python train.py --d_model=160 --experts_per_token=3 --activation="reglu" --moe_layers=[0, 1, 2, 3, 4, 5, 6, 7, 8] --normalize_top_k=true --routed_scale=1.73 --balance_bias=false --vocab_size=8192 --grad_clip=2.0 --steps=4110
Below are experts of layer 3 (counted from 0) of a mixture-of-experts language model. Rows are named router (the router's row for the expert), gate (a neuron's input weights, with its number), up (a neuron's input weights, with its number), down (a neuron's output weights, with its number) and show model dimensions 0-159. Each number is 128 + 24 x the weight over its row's rms, rounded and kept within 0 to 255.
After each expert's rows: a language model's description of what the expert responds to; "comes after" lists some tokens at least twice as common just before its tokens as in all text. This comes from a sample of Wikipedia text that the model never trained on. Tokens count by the router's weight.

# expert 4
router [128 120  93 153  97  96 129  94 144 142 134 110 117 118 122  96 167 114 144 144 115 142 160 127 119 109 103 136 140 147 121 136 130  98 124 161 129 115 153 109 124 147  75 117 109 105 114 122 113 176 120 151 141 126 104 196  97 120  92 136  96 130  98 122 164 123 139 158  91 135 110 146 146 115 138 128 118 136 194 135 107 150 101 121 152 143  78 117 117 109 143 160 136 108 120 125  94 155 175 169 168 172 100 109 144  73 121 152 107 118 127 162 116 141 143 139  90 136 125 108 127 158 124 137 130 112 161 150 132  85 136 145 173 127 125 113 177 100 124  92 158  95  86 146 131 111 130 120 136  99 145 134 108 126 123  98  92 183 112 115]
gate0 [ 97 126 171 159 109 107 148 135 141 143 148 120 141 134 149  98 105 112 117 135 147 132 120 147 107 117 132 168 153 128 123 142 162 153 121 129 117 129 168 117 137 129 119 141 168 152 129  98 107 126 146 153 124  69 146 143 154  66 136 124  89 141 120 157 140 114 105 124 116 135  93 110  67  88  91 109 109 124 118 110 123 160 181 131 161 149 145 117 145 145 155 177 113  94 106 135 136 105 112 172 152  95 111 119 151 124 118 136 127 129 114  94 125 116  96 162  92 116 151 103 117 199 117 157 163 122 118 164 150 119 108 126 170 103 113  96 154 146 106 138 148  73 156 151 104  70 128 113 122 125 110 147 113 126 112 128 145 136 147 153]
up0 [ 92 130 121 119 157 119 123 152 134 145 155 114 157 113 130 120 110 102  88 154 124 156 125 169 113 142 134 137 155 115 178 122  92 102 107 138 146 133 115 141 147 116 179 152 141 152  98 106 139 159 121 143 119 114 115 122 140 129  92 119 122 125 128 118 128 106  94 164 150 120 100 139 114  88  94 132 153 137 129 121 131 145 156 149  86 125  65 109 177 127 105 133  86 107 125 120 148 124 107 107 147 161 127 170 127  90 110 116 139 150 101  73 107 134 116 101 121 138 113 109  85 178 152 156 181 124 123 128 138 140 148  83 156 127 103 163 130 103 151 121  85 101 123 180 132 135 145 138 173 150 132 141 145  82  80 123  87 156 125 130]
down0 [164 101  90 156 132 164  61 101 113  93 118 119 137 178 114 134 122 126 143 122 112  70 133 112 164 147 163 135 100 118 131 124 132 109 114 130 134 104 161 128 102 173 151 127 170 130 136 126 115 160  66 147  83 126 104  92 110 129 176 138 145 169 150 132 119 114 162 166 122 102 157 118 139 106 149 163 142  81 107 119 141 108 110 118 161 139 120 101 160 156 152 118 112 116 123 110 141 157  84 142 124 152 107 114 115 156 129 113 125 114 135 156 125 123 124 161 120 145 177 142 107  87 108 150 123 128 151 153 129 133 100 140 146 137 165 150 151 170  88 127 101 131 107 105 121 137 125 143 117 103  99 131 107 144  79 123 144 146 169 122]
It responds to: Space tokens and line breaks before numbers, mostly after month names in dates or after table pipes, such as October' '19.
comes after: "|", "\n", " |", " in", ",", ":"

# expert 6
router [109 123 133 105 168 184 114 106 164 147 136 125 141 121 123 146 125 139 144 128  92  94 117 128 169 126 163 110 155 137 115  91 118 128 123 157 112 167 131 100 147 118 127 178 118 152 163 119 105 138 119 123 177 175 115 115 105 116 161 155 153 123 142 144 128 107  88 168 106 104 148 105 151 137 135 128  96  93 139 115 177 119 165  85 183 150 145 138 119  83 168 163 103 133  88 122 147  96 126 158 151 111 121 148 101 113 109 124 109 120 144 128 126 101 136 138  86 148 109 175 102  99 109 106 107 104  92 112 135 112 127 126 141 156 121 138 126 135 119 137 147 164 129 140 131  97 119 124 187 123 125  95 162 108  88 118 114 136 127 178]
gate0 [117 107 116 112 121 170 125  97 109 169  95 164 144 159 155 116 115 121 153 151 128 117 134 146 164 134 137 151 114 120 166 135 116 118 120 144 100 111  99 155 111 144 116 158 105 146 103 105 131 151 143 144 135 146 108 176 158  74 165 161  96 163 160 103  95  59 125 106 125 118 117 141 114 176 162 103 131 164 133 132 120 154 121 108 184 139 107 110 131 107 147 124 104 152 113 160 153 133 159 119 144 115 182 126 114 159 127 123 142 104 127 132 141 137  81 119 157 120 142 124 128 149 111  85 128 107 114 144 108 117 120 102 104 164 109  97  84 112 145 137  86 109 173 140 152 127  94 100 159  93 111 105 143 117 125  81 102 127 128 154]
up0 [120 128  68 126  90 152 116 140  90 106 114 139 161  88 143  74 134 132 146 122 156 118 107 128 126 123  97  85  94 128 120 148 129 119  94 132 132  99 128 113 145 148 142 126 107 122 124  67 174 142 147 155 153 142 108 151 159 125 136 103 140 160 120 145 124  96 147 148  81  85 133 168 150 108 171 161 153 125 141  78 117  91 119 152 142 160 126 159 173  94 144 109 155 135 126 113  91 168 100 144 143 142 118 151 152 133 127 117  93 177 144 104 144 120 123 118  81 141  84 127 114 123 139 162 133 166 130 116 132 123 129 104 141 119  98 149 120 153 121 152 137  95 117 106 154  85 166 142 141 157 110 146 155 150  95 139 120 153 115 130]
down0 [ 92 113 139 100 142 111 173 160 129 135 163 150  80 138 104 134 114  95 120 133 122  62  95 128 124 122 141 175 142 136 152 151 121 132 163 108 140 153 161 180 143 122 140 139 115 118 112 102 185 117 101 123 134 116 104 140  83 149  89 146 179 138 133 167 140 118 108  81  95 167 189 123  95 116 104 151 150  70  98 153 150 129 181 101 123  98 136 140 118 109 139 120 140  99 123 143 128 133 127 106 140 144 124 101 138  86 119 153 181 122 132 111 162 107 127 111 140 130  82 151 130 125 120 133 135 115 113 136 145 115 140 113 128 137 127 144  99 114 136 140 131  79 144 120 153 128 114 110  85 142 104 109 109  91 131 121 102 113 121 105]
It responds to: Final digits of years and numbers, plus syllables inside non-English names such as Karnataka, Galatasaray, Kazuhiro, begonias.
comes after: "0", "1", "2", "9", "8", "7"

# expert 0
router [102 126  90 110 132 113 106 127 119 121 110 112 140 165  92 174 141  99 146 113 108 145 131 103 171  83 150 161 141 146 146 134 116 125 117 112 108 116 136 147 145 143 112 124 105 149 115 146  87 126  98  80 147 123 121 124 104 141 143 134 147 110 158 103 128 150 131 177 145 119 140 122 123 159  96  89 152 158 110 150  87 143 112 105 141 116  97 137 120  98 109  98 104 137 118 131 159 122 145 159  90 151 137 137 137 128  71 109 127 133  85 136 114 150 166 118  68 156 181 139 152 127  79  67  93 140 121 109 152 143 135 142 139 148 161  77 108 161 150 119 127  96 125 109 175 163 114 108 154 133  86 145 142 135 139 125 140 110 155 145]
gate3 [120 120 122 121 121 118  98 142 143 134  88 143 159 152 145 103 109 120 136 110 122 141 120 133 100 119 175 141 127 135 105 115 150 107 130 146 150 136 110 139 152 105  74 116 149 124 144 165 129 147 148 109 161 128  85 121  84 103 140 145 152 138 154 121 116 183 175 128 148 128 127 119 151 177 124 130 159 107 122 169 143 131 120 130 105 152 124 172 141 101 150 161 136 127 123 108 101 138 115 122 102 127 140 156 110 161 114  73 129 107  93 146 108 102 132 138  62 107  95 171 159 131 125  77 105 127 114 130  89 135  94 145  63 126 153 116 156 136 145 113 148 109 131 144 112 171 171 112 139 136 118  96  79  97 119 130 167 140 162 161]
up3 [159 125  58 102 125 119 119 137 126 143 161 143 125 118 143  85 115 163 132 134  87 116 150 151 149 138 107 134 130 118 131 159 143 115 162 131 136 104 130 132 117 117 109 117 168  72 149 129 126 129 143 136 122 153  65 111 126 110 114 140 167  91 143 143 157 152 127 141 125 151 119 133 142 152 151 149 140 121  98 199 145 128 111 124 114 150  96 147 129  96 134 139 116  95 119 114 112 187 127 149 134 128 169 128 128 145 104  82 178  78  89 166 111 161 111 111  71 124 149 149 104 144 131  94  96 122 132  96 112 160 125 135  92 115 139 109 163 113 145 114  95 111 119 150 148 134 192  93 108 126 134 111 147 121 148 126 152 133 116 134]
down3 [173  92  93 105 113 120 102 135 101 112 111 142 105 114 159 148 125 116 158 105 127 149 161 126 122 154 126 154 132 121 161 134 109 163 145 153 103  83 176 156 113 180 111 100 143  99 135 150 133 130 148 104 134 134 113 150 106  81 123 139 127 144 109 115 141 128 106 149 139 147  88 115 120 104 121 161 133 124  86 137 137 133 124 117 181 150 124 103 146 123 124  97 157 154 152 146 108  70  89 119  79 185  61 134 141 121 100  98 139 104 114 113 131 130 125 139 100 131 133 150 113 175 161 139  90 139 141 146 152 150 144 171 100 139 135 132 158 128 123 173 100 148 107 135 107 129 164 109 160 100 138 156 133 162 140 144  91 137 114 128]
It responds to: Middle and final digits of four-digit years, mostly after 19 or 18 in birth dates and dates, such as 19'6'8, 1'9'75.
comes after: "1", "9", "0", "2", "8", "3"

# expert 19
router [143 109 137 130 106 130 112 143 149 127 122 102 139 126 120 111  87 125 121 119 155 144 105  80 114 124 178 120 118 107 137 156 150 182 108  96 122 111 118 118 156 149 128 112 116 103 104 153 139 156 125 149 165 131 155 166 124 121 110 143 135 119 131 140 105  97 143 148 105 158 134 148 145 162 147  96 149 171 133 119 145 127 151  90 155 141 105 118  88 121  86 138 106 138 156 112 103 162 138 102 176 113 149 179 109 107 106 177 136  92 148 142  92 124  95 142 138 150 144 160 108 135 134 107 114 147 120  93 129 113 146 139 146  98 140 198 124 102 151 123 143 115 113 150 111 133  96 121  90 151  78  80 112  81 156 109 171 152 100 163]
gate3 [111 123 147 102 142 104 118 176 140 114 143 129  90 105 153 110 105 123 145 103 147 141 131 102 145 136 169 109 114 105 128 137 114 140 128 141 138 145 103 137 133  83 135 130  85 105 151 113 160 121 136 144 119 143 178 126 145 103 108  97  87 120 165 130 107 120 138 134 149 157  97 105 180  90 125 116 168 131 123 158 149 141 138 104 192 129 128 155  94 143 163 128 129 101 108 144 156 174 136 136  84 117 146 160 150 117 138 156 136 150  95 178  86 118 106 128  65 156 138 157 167 136 107 126 119 108 140 130 134 134 152 149 121 121 148 109 152  95 146 102 138 144 185 118  93 105  90 156 124 109 103 127  72 102 160 117 125 101 138 133]
up3 [117 135 117 131 133 126 131 139 150 116 126 124 119 133  86 119 110 100 140 127 161 116 155 136 161 164  83 123 117 142 113  98 165 140  89 155  93 142 116 106  91 155 183  95 119 131 115 148 191 110 129  98  90 150 148  88 149  80 143 126 142 119 115 121 141  98 102  77 115 106 107 127 137 136 168 152 108 126 161 131 115 164 134 100 117 119  87 118 110 179 114 119 138 109 110 157 154 139 131 126 116 172 164 103 114 129 168 124 135 158 150 111 152 148 149 138 129 154 163 134 144 121 135 141 128 102  78 136 126 176 116 133 128 150 122 180 140 102 119 114 132 116 133 146 119 120 139 152 120 127 176  80 150 116  66  92 135 114 135  84]
down3 [163 118 150 154 126 126 117 147 139 119 131 159 150 190 113 126 120 129 136 121 112 168 108  99 163 160  95 175 139  83 121  82 115 116 129 121  80 143 132 130 103 172 105 136 166 120 103 163 152 136 130 158  96 109 128 115 166 160 101 149 164 125  95 134  89 159 134  97  95 130 126 101 159 101 113 121 115 120 120 145 145 100 115  80 123 104 112 116  93 138 148 141 110 127 188 120 107 100  96 136 120 141 142 111 133 178 140 121 147 145 137 133 135 139 143 147 115 121 121 141  82  85 140 137  85 148  95 192 135 141  59 115 130 102 131  86 127 120 129 148 141 112 137 160 132 145 139 140 117 128 122 144 138 111 160 104 151  97 130 142]
It responds to: First digits of years and numbers after spaces, parentheses or dashes, as in 2015, 2007, 1877, plus mid and Died.
comes after: " ", "2", "1", " (", "–", " In"

# expert 21
router [120 118 139 137 127 134 166 103 125 153 157 157  98 156 132 130 119 120 113 173 162 106 119 153 120 150 143 142 105 120  94 138  99 118 113 141 163  86 129  75 121 146 181 129 169 124 140 121 102 122 123  85 116 144 122 118 108 141 161 138 139 124 119 149 139 106 121 171 144 129 104 128 127 141 132 132 128 133 103 115 151 187  77 125  87 133 114 158 126 137 155  93 117 122  99 171 133 151  99 143 109 125 113 152 104 119 153  96 152 117 150  95 107  95 124 153 114 114 147 108 191 110  80 102 119  90 107 128  66 159 133 119 137 130 139  87 104 135 133 132  99 143 109 129 124 151  89 102 149 117 150 113 169 148 132  65 101 139 138 168]
gate1 [127 133 147 124  97 128 138 143 123 122 129 147 110  69 130 116 121 135 164 119 106 166 145 142 140 156 112 141 149  91 135 117 149 103 150 122 171 149 121 125 120 137 148 118 111 129  95 118 151 146  88 141 134 139 193 181 132  98 149 152 170  87 177 123 102 118 120 166 131  88  91 101 172 102 143 101 143 153 146 131 155 151 147 116 157 125 156 110 102 159  96 129 158  99 119 136 152 112 132 129 126  96 104 122 125 124 118 121 165  61 128 155  97  97  91 149 126  98 157 107  94 100 113 109 152 132 130 161 129 104 152 136 152 129 153 116 110 120 120 131  96 175 100 150 124 150 131 138 124 134 143  93 162 108  54 128 119 139 114 122]
up1 [108 154 130 138 107 109 143 102 159 128 148 116 142 158 148 146 107 142  76 135 157 119  93  99  96 158 136 146 155 128 132 157 117 131 148 123 134 118 136 116  93 143 101 120 146 148 134 155  92 157 123 130 107 100 126 125 110 132 153 145 144 111  91 108 154 155 136 131 115 139 126 137 107 154 106 166 155  97 165 138 143 119  98 161  82 119 151 113 127 114 119 143 140 118 114 147  92 133  97 121 112 171 153 126 126 113 137 131 109  80 147  95 137 126  96 149  72 152 146  73 142 121 156 118  61 154 107 132  90 163 129 138 106 118 129 148 143 188 150 160 201 124  87  97 121 121 136  85 100 142 131 133 142 162  93 146 136 107 116 155]
down1 [113 131 127 125  89 151  89 117 138 142 114 145 129 114 121 110  77 168 135 172 108 138 102 125 100 156  76 127 115 134 133 110 158 165 135 150 137 154 126 105 136 115 151 162 145  78 144 129 174 155 135 186 120 131 140 159 151  97 117  86 105 178 159 117 100 139 161 103 132  98 138 120 140 137 118 139 127 138 143 144 152 147 137 123 135 108 136 131 138 104 109 107  73 140 104 168 135  78 141 142 107 146  89 114 101 132 127 129 101 113 140 154 119 138 126 173 111  94 158 117 115 111 143 117 145  90 120 101 133 136 116 141 150 137 170 142  49 118 139 142  82 165 138  98 119 120  93 143 119 122 102 155 116 148 167 101 135 163 147 113]
It responds to: Markdown table divider rows after header lines, plus determiners and adjectives before nouns: their, his, new, several, recent.
comes after: "'", " the", " of", " a", " in", " with"

# expert 7
router [116 124  96 160 107 115  96 147 129 108 139 128 152 122 169 117 120 131 120 106 117 113  96 114 110  85  93 116 163 164  93 160 128  99 109 100 132 111  93 131 161 110 104 103 174 106 158 133 122  91 137  99  99 152 139 126 160 125 110 180 134 101 163 126 132  99  95 134 130 106  95 136 163 114 122 118 110 166 114 130 103 122 107 159 129 143 129 125 136 152 148 150 155 106 153 123 114 130 155 130  95 145 163 101 152 137 146 185 113 119 109 143 189 134 109 120 102 162 154 143  63  85 119 144 141 125 150 106 163 138 107 138 148 120 155 112 119 112 137 161 121 161 120 156 119 133 113 141 124 111 126 180 100 153 107 115 175  95  90  92]
gate2 [144 144  92 147 145  65 112 137 187 151 166 147 131 113 150 127 118 122 142 153 158 105 145 150 125  96 101 140 148 146 122 139 153 111  97 122 151 121  71 102 126 108 120 106 146 132 113 114 136 157  78 161 100 131 116 154  89  83 141 128 131 133 136 143 145 134  83 147 176 133  98 116 135 160 132 134 123 133  98 164 129 115 149 138 143 168 111 114 120 117 133 182 135 145 145 143 108 144 151 141 133 148 157 101 116 119 118  92 138 118  97 106 106 106  58  90 112 116 149 112 153 127 129 135 157 151 106 104  81 145 163 147 120 126 120  72 157 111 141 120 128 158 128 139 153 170 177 148 105 120 121  88 125 143 123  92 116 117  99 121]
up2 [ 96  53 156 137 125 116 159  94 126 143 107 131 120 128 136 162 140 147 104 133 119 108 105 138 125 147 158 122 123 133 127 153 113 118  98 138 161 122 126 125 134 128 112 115  86 138 115 152 119 122 127 135 108 112 110 131 134 166 151 158 193  79 166 146 133 120 180 126 123 126 145 100 120 122  96 113 107 134 150 112  97 135 136 125 141 124  85 108 115 119  86 132 113 160 122  75 114 134 145 138 116 171 136 126 125 131 129 136 100 149 187 170 129 132 136 123 136 177 112 175 153 115 185 115 117 101 111 117 108 106  81 104 125 146 125 145 108 130  88 113 159 225 121 123 105 145 124 109 123 151 113 123 147 133 102 167 106 139 128 140]
down2 [110 138 149 127 146 124 146 115 166 152 121 159  92 163  99 134 113 156 169 131 151 142 120 123 138 128 181 121  95 141  91 127 187 152 146 164 123 111  86 143 156 126 123 106 126 173 101 137 143 112 131 162 116 124 160 148 144 127 113 109 114 174 129 130 141  99 124 134  89 130 111 160 109 109 147  67 112 187 100 107 137 150 123 153 132 126 145  98 166 167 108 159 104 114  99 122 142 110 108 146 121 125 136 150 110  95 151 121 137 127  95 135 114 152 124 165 114 138 183  87 112 142  66 107 152 147 101 128 117 126 132 138 150 109 103 149 144 108 142 172 146 183 123 156 152  82  99 113 103 131 127 110 122 130 103 135 127 137 123 157]
It responds to: Space token just before a number after approximators such as about, nearly, up to, plus digits inside years and figures, be, been.
comes after: " |", "0", "9", ",", " in", " to"

# expert 40
router [174 119 132 111 151 109 143 154 123 146 155 103 106 145 116 134 136  96 169 173 123 157  98  94 148 163 128 123 170 119 143 126  95 104 142 100 121 117 140 131 124 133 135 100 139 143 100 120 141 119 157  97 113 106 152 135 126 102 101  96 151 150 117 137 163 155  71 148  97 153 134 112 111 108 169 132 149 111 151 110 168 145 128 162  81 124 142 150 106 132 104 150 148 155  99 199 147 141 132 117 132 131  75 119 125 132 101 128 115 149 148 127 110  77 130 115 137  95 135  90 126 145 116 136 128 116  97 137 144 134 126 107 119 110 161 157 123 131 116  80 139 135 127 140 101 148 136 110 157  88  94 110 121 141 215  86 139 152 117  91]
gate1 [192 160 148 137 121  81 153 135 122 202 162 113 144 169 167 133  96 119 134 172 125 134 112 168 131 151 139 111 108 101 116 140 127 173 170  99 119 162  84 123 111 139  96 121 148 141  98 132 103 138 123  98 120 129 163 121 127 103 116 160 160 154 110  85 118 117 119 123 146  81 112 104 125 118 161 107 122 129 151 111 110 114 148 114  97 110 113 182 101 124 140 166 145 118 137 111 140 162 130 108 132 124 113 158 140 172 156 142 131 119 118 137 139 152  90 150 109 100 122 117 130 141 106 149 140 110 141 136 141 135 129 118 149 105 116 116  75  93 119  89 103 130 112 150  92  80 158 128 139  86 145 136 134 113 120 121 130 183 104 148]
up1 [ 78 146 130  87 134 106 111  86 136 137 128 148 127 135  86  97 104 126 160 157 128 131 105 164 140 144 144 115 126 125 145 141  74 143 150 163 118 142 118 174 163 145  91 118 109 146 160 126 131 109  86 144 137 154 135 116 135 112  99 154 103 120 136 143 126 108 105 100 132 154 150 104 142 175 138 184 121 150 117 143 162  88 120 112  98 135 106 111 135 129  83 129 123 103 106 134 129 179 172 140 137 112 112 122 180 112 120  99 162  86 123 105 138 128 105  82 136 130 151 122 137 126 100 142 103 105 149 152  80 160 137 125  80 105 109 146 127 135 137 127 119 178 109 116 126 150 130 152 175 126 153  65 124 128 138 154 167 118 135 115]
down1 [120 173 106 143 135 110 101 115 149 136 171 129 117  98 142 166 148 116 185 154 139 156 108 111 150 109 110 126 120 124 105 148 157 141 111 164 178 130  87 147 144 141 118 132 134 143 146 150 119 107 127 154 121 146 124 109  96 137 113 105  70 128 139 144 116 118 104  96 118 121  94 105 129 107 102 125 134 131 102 115 184 155 137 119 127 146  95 141 130 136 117  76 118 145 134 173 118 111 116 154 146 144 118 126 147 168 146 124 163 115 182 124 124 135 124 143 100 144 160 119 148 114 147  96 139 135  90 106 130 182  78 103  93 135 166  97 114 136 153 151 169 110 166 127 158 130 102  60 136 176 116  93 103 123 113 128  99 118 107 132]
It responds to: First words or pieces of proper names, often in table cells, such as New, Car(men), Los, France, Conservative, Allmusic.
comes after: " |", " the", ".", ":", "-", " S"

# expert 46
router [136 155 101 123 132 131  92 131 107 144 103 122 141 127 147  81 122 121 149 161 122 100 132 160 134 163 131 119 140 120  97 105 126 151 137 116 115 105 113 175 132 147 122 146  86 153 108 103 113 155 105 140  69 153  82 171  87 164 137 111 107  95 136 138 117  81 147 114  97 141 131 146 116 126 116 125 145 142 128  95 112 108 128 129 168 105 125  90 174  87 167 117 101 134 145 145 148 135 107  64 135 101 132 101 147 108 158 161 137 138 123 117 115 157 125 182  95 113 125 135 126 100 113 146 156 140 140 116 124 125 139  95 104  99 127 154 135 108 144 111 113 127 187 105 132 156 119 140 134 162 152  91 172 101 148 167 149  96  95 160]
gate1 [161 150 140 149 152 150 101 115 110 136  70 142 154 103 142 158 160  88 166 128 150  99 134 126 113 138 126 107 128 112 101 127 148 110 159 142 189  82 149 148 125 147 104 134 119 145 100 135 136 145 158 137  87 175 125 167 125 125  91 132 100 163  79 158  83 135 156 130 134 138 143 102 147 122  86 109 148 100 109 115 100 129 169 130 140 150 119  96 157  91 152  88 101 139 117 193 126 126 116 139  78 132 134 165 124 145  97 166 124  88  77 163 161 137 137 138 117 118 136 136 128 132 130 132 140 143 106 110 149 128 111 120 131 119 126 103 158 116 104 126 124 104 151 123 129 102 110 121 148 131 145 156 157  99 143 127 140 113  81  87]
up1 [142 140 123 151 135 166 157 125 125 150  98 126 179 138 121 112 132 107 110 149 147 121 161 157 114 142 126  84  95 120 134 144 146 150 115 147 140  85  98 121 127 129 124 131  92 120 123 121 143 123 130 130 149 126 120 188 136 117  87 110 125 131  88 129  95 145 102 146 126 154 117 131 110 151 154 112 144  96 129 130 116 134 163 127 199 114 132 137 113 137 155  77 125 155 122 189  93 133  76 170 194 111 102 124  91 173 110 119 108 124 159 156 103 141 133  88 143 118 144 172 144 122 128 101 140 130  98 126 113 103  73 118 135 111 107 128 166 116  99 153  93 124 125 149 132 108 118 145 109 152 141 105 140  92 142 152 162 170  96 121]
down1 [129 137 153 148 161  88 179 126 109 135 145 121 131  99 130 120  89 100 151 120 120  95 152 133 145 142 113  90 119 122 115 136  92 154 142 127 134 123  80 152 160 100 148 116 143 150 118 143 131  92 136 106 104 100  91 128 134 178 119 129 114 104 107 135 150 157  80 102 133 132 165 133 109 157 150 125 110 131 144 188 179 155 124 170  56 156 126 123 159 123 121 124 117 125  60 128 124 133 155 118 130 110 119 120 142 130 130 103  94 111 155 115 133  90  92 103 129 118 129 134 112 161 103 146 144  81 117 143 155 133 138 137  98 145 121 135 146 159 153 130 148 107  76 163 126 145 140 146 172 130 112 160 137  99  98 160  94 123 163 112]
It responds to: Line-initial hyphens and colons in infobox-style lists (Position, Website, Date of birth), plus the after prepositions in prose.
comes after: "\n", " of", "'", " by", " on", " with"

# expert 41
router [152 134 154 106 141 104 111  87 169 152 105 131 129  84 186 110 169  94 114 124 107 105 127 113 118 150 163  97 118 137 116 149  93 122  89 120 126 129  86 139 127 106 116 141 134 139 141 132 136 127 148 171  81 167 177  93 133 130 115 132 140 147 147 148 116 116 143 104 105 117 108  96 103  93 170  89 142 121 135  99 109  96  97 155 176 148  94 134 140 122 131 107 143 133 131 111 115 117 131 155 141 136  94 169 126 140 132 132 171 150 144 142 125 153 168 136 108  93 107 169 124 155 136 153 105 143 157 100 165 100 160 152  80  99 146  79 136 118 154 121 102 120 144 121  87 122 119 149 147 104 151 114 121 121 143 101 107 150 175 144]
gate2 [177 123 157 125 126 108 112 163 137 174 130 157 165 140 105 177 144  95 130 123 133 138 110 140  76 117 164 102 141 118 118 123 133 164 134 128 181 126 128 126 131 107  93 162 111 119  88 157 120 162 138 130 156 115 127 130 170 115 140  88 138 120 136 129 138  98 106 122 129  98 111 151 156 116 121 108 135 139 129 108 104 111 130  65 149 136  99  78 126 146 135 122 151 102 140 130 130 137 177 103 125 139  89 124 153 140 155 148 134 132 128  94 137 135 141 119 129 142 206 132 144 135 136 106  93 160 100 137 142 149 115 121 118 154 147  83 116 127 121  96 154 163 118 124  85 134 119 126 120 117 116  77 127  88  67 126 126 168  73 112]
up2 [127 132 166 116 106 168 135 112 120 100 116 118 164 120 142  64 132 141 128 185 100 119 150  99 118 124  82 173 101 147 143 127 132  81 129 115  93 124 119 119 133 151 144 127 115 128 166 120 119 123 121 131 113 151 121 123  86 130 123 171 113 121 117  83 112 163 102 140 135 125  80 122 139 155 120 127 145 114 191 101 127 139 150 151 147 146 142 157 117  78 133 108 166 167 118 115  78 129 123 137 138 143 171 131  78 106 101  98 132 145 180 154 143 169 110 128 133 119 125 135 110 117 105 135 166  77 137 146 135 115 167 138  97 108 120 142 177 131 141 104 132  96 163 122 148  96 138  98 155 136 148 170 144 141 115 126 115 100 141 122]
down2 [106 115 128 135 179 106 158 155 143 101  99 131 153 158 136  99 164 102 145 173 141 105 134 131 132 154 161  95 179 175 125 155 130 135 111 118 101  91 137 168 191 125 149 160 121 126 146 139 129 147 110 111 128 105 110 154 148 157 167 114 150 180 171  94 133 108 157 140 177 133  95 130 115 136 116 142  63 146 125 127  91 119 107 133 117 152 137 103 141 140 117  82 121 142  93 110 133 151 117 143  94 140 101 139 119 145 108 117 169 145 131 143 121 125 110 145  98 138 108 112 153 148  98 130 120 140 135 150 163 124 150 139 148  99  77 143 161 133 111 166 122 136 146 140 108 138  98  92 153 128 135 165 172 139 130 121 114  91 149 128]
It responds to: Line breaks ending table rows, headings and track listings, especially after election or results headers, plus digits within table cells.
comes after: " |", ".", ")", "0", "–", "---|---|---|---|"

# expert 27
router [118 148 116 131 156 101 128 154 109 130 119 106 149 103  90 168 111 178 131 159 130 134 153 136 161 107  81 131 124 136 105 140 125 148 151 154 134 161 118 141 145 160  99 143 127 122 140 110 110 144  95 127 131 132 124 126 138 135 151 104  72 102  93 129 140 171 116 175  98  96 129 128 140 130 120 130 112 120 131 107 160 103 194 147 116 112 150 142 123 150 142 136 111 171 127 147 162 134 140 138 138 124  99 108 118 119 115  93 123 117 101  87 116  89 124  67 139 118 165 133 113 160 182  91  92 181 151  91  73 110 136 158 106  85 131 139 146 128 139  92 137 155 132 135 170 102 118 154 143 139 133 121 129 134 177 108  91 134 111 124]
gate1 [107 101  88 113 145 120 120 145 117  84 121  92 138  65 147 143 137 134 106 141 124 124 150 147 133 101 168 138 117 106 107 179 128 122 133 132 181 161 142 148 108  90 111 164 125 135 130 160 138 141 112 154 139 139 138 105 102 102 107 123 129  97  96  91 122 141 134 143 149  97 106  88 165 152 143  92 182 158 103 140 161 151 163  99  79 130 143 107 117 147 143  98 113  77 148 130 122 148 144  83 146 115 143 136 143 132  80 147 115 130 102  93 140 128 109 120  95 128 151 168 100 146 166 103 117 168 158 143 109 165 133 105 149 106 125 146 146  79 158 164 133 112 163 145 146 111 111 119 146  98 126 110 134 126 131 127 157 144 139 143]
up1 [ 69 138 116 143 151  95 110 167 127 123 191 110 143 141  80 118 147 108 136 138 126 148 156 167 117 146 123 102 110 109 111 128 133  92 171 133 112 112 132 125  90 142 106 143  82 130 143 130 159 136 128 178 182 127 135 156 153 115 106 141 118 140 112 118  92 160 117 115  98 129 118  89 149 179 162 106 147 142 115 142 115 134 171 123 120 150 124  87 111 124 158 105 119 110  98 166 130 109 124 114 139 109 130 140 157 124 100 137 139 171  98 116 146 120 125 136  89 113 140 140  80 125 169 101 143 142 139 128 123 115 141 141 115 149 111 133 126  95 150 160  42 145 152 161 156 110 101 124 141 143  98  96 148 123 120  88 111 156 120 151]
down1 [115 165  67 128 158  95 102 153 111 112 143 132 160 118 136 131 167 137 125 147 112 111 136 119  88 148 138 153 138 162 105  92 122 145  78 116  92 141 133  70 152 147  76 141 129 131 125 100 104 165 103 131 118 159 106 105  97 134  99 168 129 114 165 149 144 144  95 132 102 177 102 117 149 139 102 139 155 172 121 131  82 124 141 126 128 112  89 116 109  93 131  73 142 133 156 105 115 107 139  73 146  90 138 116 129 108 143 104 152 113 114 162 153 128 120 109 123 129 161 126 145 146 157 142 135 138 162  98 123 147 127 141 128 149 155 118 132 125 132 152 159 125 141  76 175 109 175 136 139 119 155 123  95 113 104 143 156 133 125 153]
It responds to: Field names and values in infoboxes and lists, such as Genus, Tribe, Years active, Award, album, and cast entries.
comes after: "-", "0", "9", "8", " (", "|"